From a checkpoint of a small mixture-of-experts model trained on Wikipedia.
Experts: 32 squared ReLU neurons an expert, 4 picks a token, a softmax router, a shared expert of 64 neurons.
Training: a variant of SOAP for the experts, 389M tokens, 5938 steps.
Below are experts of layer 15 (counted from 0) of a mixture-of-experts language model. Rows are named router (the router's row for the expert), up (a neuron's input weights, with its number) and show model dimensions 64-127. Each number is 200 + 20 x the weight over its row's rms, rounded and kept within 0 to 999.
Before each expert's rows: "comes after" lists some tokens at least twice as common just before its tokens as in all text. This comes from a sample of Wikipedia text that the model never trained on. Tokens count by the router's weight.

# expert 27
comes after: "ed", "s", "ing", "ation", "ated", "."
router,187,242,209,183,184,230,211,180,208,199,193,188,208,234,197,176,202,227,209,187,165,208,225,177,198,197,172,192,228,187,232,205,151,197,224,197,210,158,231,224,186,189,202,161,205,201,185,215,164,220,239,192,184,187,187,177,184,199,207,197,217,231,200,198
up0,205,209,191,184,206,252,177,203,220,201,193,205,197,232,210,181,160,193,196,172,192,190,203,182,212,188,164,197,185,201,199,216,162,136,183,178,216,189,208,213,166,204,218,197,192,213,193,187,177,170,199,207,173,211,225,205,228,167,188,204,185,190,201,191

# expert 98
comes after: " s", " the", " a", " and", " \"", " c"
router,177,219,202,168,223,208,211,174,203,212,171,184,219,173,222,192,197,186,212,164,204,200,195,206,189,229,214,197,200,212,214,220,208,172,233,170,187,179,214,192,243,234,229,199,227,188,218,234,228,193,222,199,185,180,214,158,213,216,227,199,188,181,183,214
up0,209,221,193,185,219,220,199,162,184,225,167,183,190,230,206,186,199,187,211,207,185,194,198,185,228,183,203,174,199,192,208,217,173,171,190,191,192,177,207,224,193,223,194,200,230,208,201,184,173,176,251,206,200,185,200,184,236,233,217,231,191,221,229,189

# expert 102
comes after: " the", ",", " of", " |", "-", ":"
router,149,214,217,195,181,191,188,201,162,171,201,152,207,199,198,229,173,237,212,209,200,200,204,210,206,188,208,203,172,217,199,195,209,207,215,199,176,206,209,196,229,226,193,193,196,213,199,158,218,202,201,212,204,252,214,242,169,207,218,196,231,167,183,153
up0,179,172,218,229,198,203,192,195,192,205,210,161,192,192,184,239,172,217,181,225,198,185,194,204,222,222,201,199,171,209,189,223,227,174,195,245,214,181,171,207,211,204,223,188,231,222,194,202,205,185,217,199,207,242,212,171,193,180,165,188,222,203,206,175

# expert 92
comes after: " ", " |", " (", " –", "–", ":"
router,201,184,230,244,232,238,196,214,235,161,209,183,246,195,204,188,221,178,204,216,221,225,166,172,179,221,191,179,186,219,221,222,196,230,203,163,200,227,206,187,196,204,224,173,203,243,214,160,230,181,196,214,210,186,209,196,225,229,157,200,224,201,219,160
up0,160,200,212,215,202,242,191,178,190,200,206,209,164,196,226,206,191,227,190,192,211,201,149,206,217,218,187,217,207,194,210,238,218,195,193,203,193,210,178,206,185,219,225,220,220,216,214,190,186,215,201,214,234,218,179,228,179,196,189,196,201,211,186,197

# expert 91
comes after: " |\n", "\n", ")\n", "|", " Gr", " Team"
router,209,209,203,169,189,189,229,204,211,179,187,199,192,194,146,203,226,239,202,161,222,191,197,185,196,213,221,189,189,183,184,170,187,151,180,244,189,229,208,164,182,197,174,209,169,236,185,198,223,191,191,195,149,175,202,205,183,174,190,197,211,201,195,231
up0,213,223,206,208,220,224,225,193,219,225,208,194,171,237,162,201,184,224,192,175,177,188,204,185,230,171,202,165,200,218,189,157,210,199,207,241,218,217,200,218,173,249,205,194,198,214,214,167,200,211,161,185,212,191,205,206,225,203,182,180,210,213,155,219

# expert 105
comes after: " |\n", "\n", ")\n", ")", " by", ".\n"
router,188,177,240,232,155,209,207,188,194,183,226,185,196,206,157,176,199,194,200,204,210,185,219,183,195,182,203,224,203,230,228,210,186,186,209,194,199,171,169,229,209,175,167,191,222,222,200,193,227,176,181,216,189,233,209,211,178,231,164,204,211,209,174,228
up0,189,195,184,203,200,222,219,212,208,212,187,200,183,191,212,220,219,192,191,224,193,203,157,186,169,160,237,184,215,187,237,187,164,212,175,155,176,215,171,194,218,167,193,211,188,187,172,215,202,178,231,222,166,212,170,217,193,175,215,223,212,188,198,213

# expert 88
comes after: " B", " H", " W", " S", " M", " D"
router,202,226,226,213,217,166,185,203,213,219,204,209,213,190,223,210,185,176,207,161,178,219,243,200,194,206,186,160,214,224,174,182,187,185,203,204,210,225,208,203,200,219,202,226,169,192,205,206,167,190,184,162,231,190,187,190,219,199,177,239,196,184,220,199
up0,209,195,194,204,184,163,185,166,181,197,195,188,225,210,179,221,184,214,179,169,188,209,221,229,194,181,184,202,180,184,178,173,214,187,155,219,196,206,190,249,196,208,204,232,150,207,189,191,223,207,228,198,172,178,230,191,171,204,209,200,211,175,233,239

# expert 28
comes after: " |", ";", "|", ":", " /", "1"
router,179,249,210,179,166,193,207,221,221,169,200,199,210,235,194,191,214,210,190,193,151,209,174,206,219,199,202,191,208,199,187,212,179,212,219,225,220,216,183,224,181,204,206,174,199,182,193,160,210,225,212,179,201,227,201,196,221,200,174,190,197,212,173,203
up0,202,220,212,190,176,213,197,217,224,192,192,220,190,216,194,222,190,222,158,222,207,191,200,168,208,221,195,207,211,222,223,216,190,199,206,227,212,198,178,194,202,186,208,174,190,260,200,153,193,185,175,194,177,221,176,207,189,174,195,222,190,182,151,213

# expert 99
comes after: " |", ";", " con", " s", " an", " v"
router,197,160,202,244,216,195,178,183,191,217,184,224,228,196,251,189,220,222,212,187,187,198,196,218,193,170,202,196,215,175,181,197,200,202,192,215,222,221,226,208,187,195,181,213,219,177,235,162,194,151,178,209,222,170,187,227,194,197,217,177,178,199,217,189
up0,222,169,222,224,222,186,236,187,141,186,219,218,189,194,191,197,240,209,235,230,194,211,215,204,228,205,172,231,206,197,181,201,224,189,174,196,207,200,192,229,185,183,207,179,208,193,223,211,192,214,205,197,203,204,182,197,246,208,224,187,233,182,207,141

# expert 114
comes after: "-", " O", ".", " the", " (", " \""
router,241,225,184,216,195,177,178,229,194,188,178,218,157,207,168,182,185,205,158,211,203,199,183,210,181,203,215,195,191,204,199,178,203,171,207,212,219,218,211,174,226,221,226,211,229,222,229,178,184,229,210,184,191,207,231,189,214,225,194,200,156,199,202,165
up0,221,224,192,205,194,213,199,197,193,208,190,204,213,173,183,172,213,188,207,193,189,202,173,185,251,198,172,217,207,252,216,186,175,212,227,199,219,176,158,196,187,182,232,175,186,200,234,170,189,139,197,208,218,195,197,225,196,189,209,185,181,226,217,174

# expert 67
comes after: " ", ".", "°", "0", "8", "7"
router,188,245,200,206,222,166,178,210,203,184,178,219,169,194,208,178,224,193,182,225,205,210,183,178,185,211,189,176,239,196,155,227,209,204,203,222,216,196,199,185,211,186,202,208,226,217,189,180,210,194,226,190,198,218,213,179,196,200,206,218,182,245,212,225
up0,222,221,182,168,186,204,223,205,180,204,214,191,172,189,236,209,206,215,222,218,185,205,202,178,221,201,147,162,233,199,159,180,191,202,193,163,196,203,186,172,196,201,187,231,195,188,207,178,206,173,217,225,224,206,202,173,220,184,206,222,173,174,214,184

# expert 21
comes after: "|", ",", " in", ".\n\n", "\"", " |\n\n"
router,224,202,236,181,193,185,207,172,202,193,180,179,201,241,218,235,188,190,191,222,208,193,184,195,191,218,214,224,197,170,199,206,172,236,162,205,216,208,196,213,179,184,227,172,199,196,225,178,240,182,229,192,212,180,218,213,191,180,212,209,163,165,200,200
up0,205,195,194,210,240,201,190,167,178,187,188,196,206,216,211,227,179,199,157,210,217,162,217,161,179,190,220,193,186,182,217,193,172,171,215,191,209,223,202,199,219,198,193,199,200,230,190,234,181,190,189,188,190,174,217,193,178,217,218,184,210,195,201,182

# expert 59
comes after: " the", " to", " was", " and", " an", " a"
router,228,229,214,229,207,212,211,206,212,186,189,225,196,189,168,184,187,164,191,195,199,218,163,171,197,168,237,168,198,224,205,167,201,183,180,214,213,195,185,204,183,218,219,192,189,200,219,241,187,205,202,229,216,190,181,180,192,208,230,223,177,167,223,180
up0,206,222,182,216,205,220,172,229,176,224,223,221,178,208,195,234,202,198,168,216,174,206,191,154,212,202,205,201,214,219,188,183,173,192,219,223,207,245,225,188,189,202,189,192,173,217,209,212,221,198,228,183,196,219,190,180,193,205,217,178,220,210,243,204

# expert 90
comes after: " ", " (", ".", "9", "8", ","
router,205,196,174,191,184,199,173,206,206,169,175,195,206,210,206,184,187,196,200,223,238,242,222,211,206,185,178,188,238,162,160,217,188,200,233,201,164,211,211,217,176,169,157,166,215,211,213,200,192,185,238,214,196,191,192,190,228,179,187,214,229,209,199,203
up0,209,231,186,208,169,206,193,195,200,201,195,158,205,227,210,185,191,228,202,192,217,193,230,214,196,201,200,230,233,182,178,218,180,203,176,195,227,190,180,210,198,213,191,196,177,218,187,224,196,187,243,223,202,204,212,236,203,192,196,235,244,188,216,207

# expert 51
comes after: " the", " |", " a", " and", " of", "-"
router,219,194,181,233,188,199,183,189,166,184,165,167,241,201,216,238,201,207,188,213,211,198,192,210,193,168,219,242,177,224,219,202,195,180,170,198,182,238,219,205,199,209,207,215,199,211,203,199,217,224,213,229,178,201,183,189,237,183,238,176,181,188,185,204
up0,202,178,207,196,181,214,199,169,177,192,188,189,219,233,182,222,166,209,202,179,182,188,220,171,199,179,210,214,190,182,230,225,186,228,187,221,196,200,235,217,186,194,181,204,223,201,196,156,171,197,177,191,179,224,226,201,191,174,173,175,220,190,228,168

# expert 6
comes after: " in", " of", " to", " as", " for", " at"
router,235,175,215,187,195,180,216,190,217,165,243,185,207,186,169,200,217,193,192,214,227,166,214,199,194,185,219,204,201,195,220,192,181,196,217,173,206,198,214,189,197,203,164,215,191,188,210,203,243,245,185,217,187,222,159,183,186,221,217,218,210,199,197,189
up0,201,203,207,184,216,225,227,174,189,199,231,247,206,198,146,190,190,221,218,204,184,201,181,178,198,201,187,192,215,205,216,187,166,192,199,171,184,172,206,202,228,180,193,218,192,202,193,167,201,209,273,178,192,217,182,168,184,225,184,183,208,219,208,173

# expert 89
comes after: " ", " |", "–", " (", ";", "|"
router,189,166,159,223,193,193,210,199,196,196,189,229,181,212,196,247,227,198,176,225,234,175,215,177,215,222,218,169,195,178,198,208,185,200,186,238,176,183,223,246,215,182,221,153,176,199,204,198,212,188,216,224,188,193,213,193,208,164,170,190,200,191,206,226
up0,206,228,183,228,222,185,189,188,208,209,208,209,180,241,199,204,188,188,178,186,213,174,214,198,185,206,202,219,198,168,228,228,162,210,217,201,195,149,194,213,202,217,202,202,184,221,210,217,197,222,207,230,201,192,211,180,217,217,216,194,170,203,174,152

# expert 106
comes after: " the", " |", "-", ",", " of", "."
router,189,228,167,200,172,175,192,209,188,236,217,205,174,175,177,207,181,220,189,224,193,167,220,177,203,187,204,208,197,195,206,202,199,212,166,185,210,175,219,208,240,241,201,187,189,225,194,206,205,204,170,174,209,211,170,232,207,189,190,215,225,174,207,233
up0,202,188,197,205,157,175,207,205,194,231,230,183,197,194,172,205,211,183,191,206,192,179,231,216,203,226,169,220,230,192,182,213,220,184,224,194,176,191,201,186,198,208,166,209,191,192,158,188,218,208,180,203,206,220,180,218,183,204,207,208,196,189,171,177

# expert 4
comes after: ".\n\n", "\n\n", " |\n\n", "\"", ")", "a"
router,217,206,222,191,164,174,172,183,232,167,221,170,192,192,214,188,180,177,164,213,199,213,239,215,198,207,226,209,172,176,176,219,219,218,175,216,218,170,216,184,177,199,216,187,217,187,203,177,213,225,178,165,189,182,212,223,204,152,203,190,168,182,183,224
up0,211,191,211,232,221,204,180,173,228,181,196,198,186,206,180,230,186,175,216,195,223,254,224,163,220,188,194,204,213,185,165,217,197,190,226,242,186,169,205,161,204,195,134,201,226,202,177,188,204,199,214,189,192,207,172,243,202,177,217,185,212,195,208,171

# expert 121
comes after: ".", " of", ",", " on", " in", " with"
router,241,175,185,225,220,222,219,177,228,168,208,171,207,216,209,239,191,195,198,200,183,204,195,180,187,221,186,237,227,155,221,198,162,204,224,224,171,204,204,221,177,207,191,217,198,178,204,231,223,216,168,208,170,207,218,219,224,247,205,213,196,183,206,197
up0,175,222,200,197,201,201,194,204,205,186,206,171,198,198,200,217,204,226,189,187,176,215,170,205,206,230,198,213,195,232,217,210,220,206,212,182,185,146,185,194,162,207,194,142,195,235,227,194,196,229,200,176,216,215,196,221,178,223,210,199,164,184,189,188

# expert 8
comes after: "\n", " |\n", ")\n", ")", ".\n", "0"
router,229,172,210,234,207,184,194,230,208,213,195,219,160,170,177,195,233,227,220,175,210,186,169,208,190,198,215,212,181,210,217,188,170,187,175,213,205,152,166,201,193,186,179,213,198,180,211,193,223,210,210,223,199,209,237,209,212,198,186,181,204,190,159,225
up0,223,221,235,229,219,207,178,195,192,179,204,199,208,193,190,193,225,197,222,170,182,195,177,221,216,203,221,217,174,207,181,205,193,205,217,192,213,187,185,218,193,207,189,182,152,200,180,207,168,197,206,188,194,213,185,187,183,204,215,226,192,229,152,203

# expert 10
comes after: " |", ",", ":", " in", "|", ";"
router,231,204,219,184,217,204,192,215,180,193,199,173,221,249,212,205,225,238,178,223,193,184,212,208,200,151,199,214,215,179,194,220,158,219,213,177,197,210,225,211,176,189,217,173,184,200,195,157,230,197,240,210,195,187,187,185,214,197,201,170,191,190,186,177
up0,213,200,222,222,194,209,179,194,205,215,175,200,215,211,200,227,192,224,198,180,179,215,181,203,200,218,201,224,193,209,190,214,183,180,200,156,192,227,198,232,197,216,208,221,177,212,186,188,182,174,169,262,234,185,211,186,156,216,208,215,186,172,171,183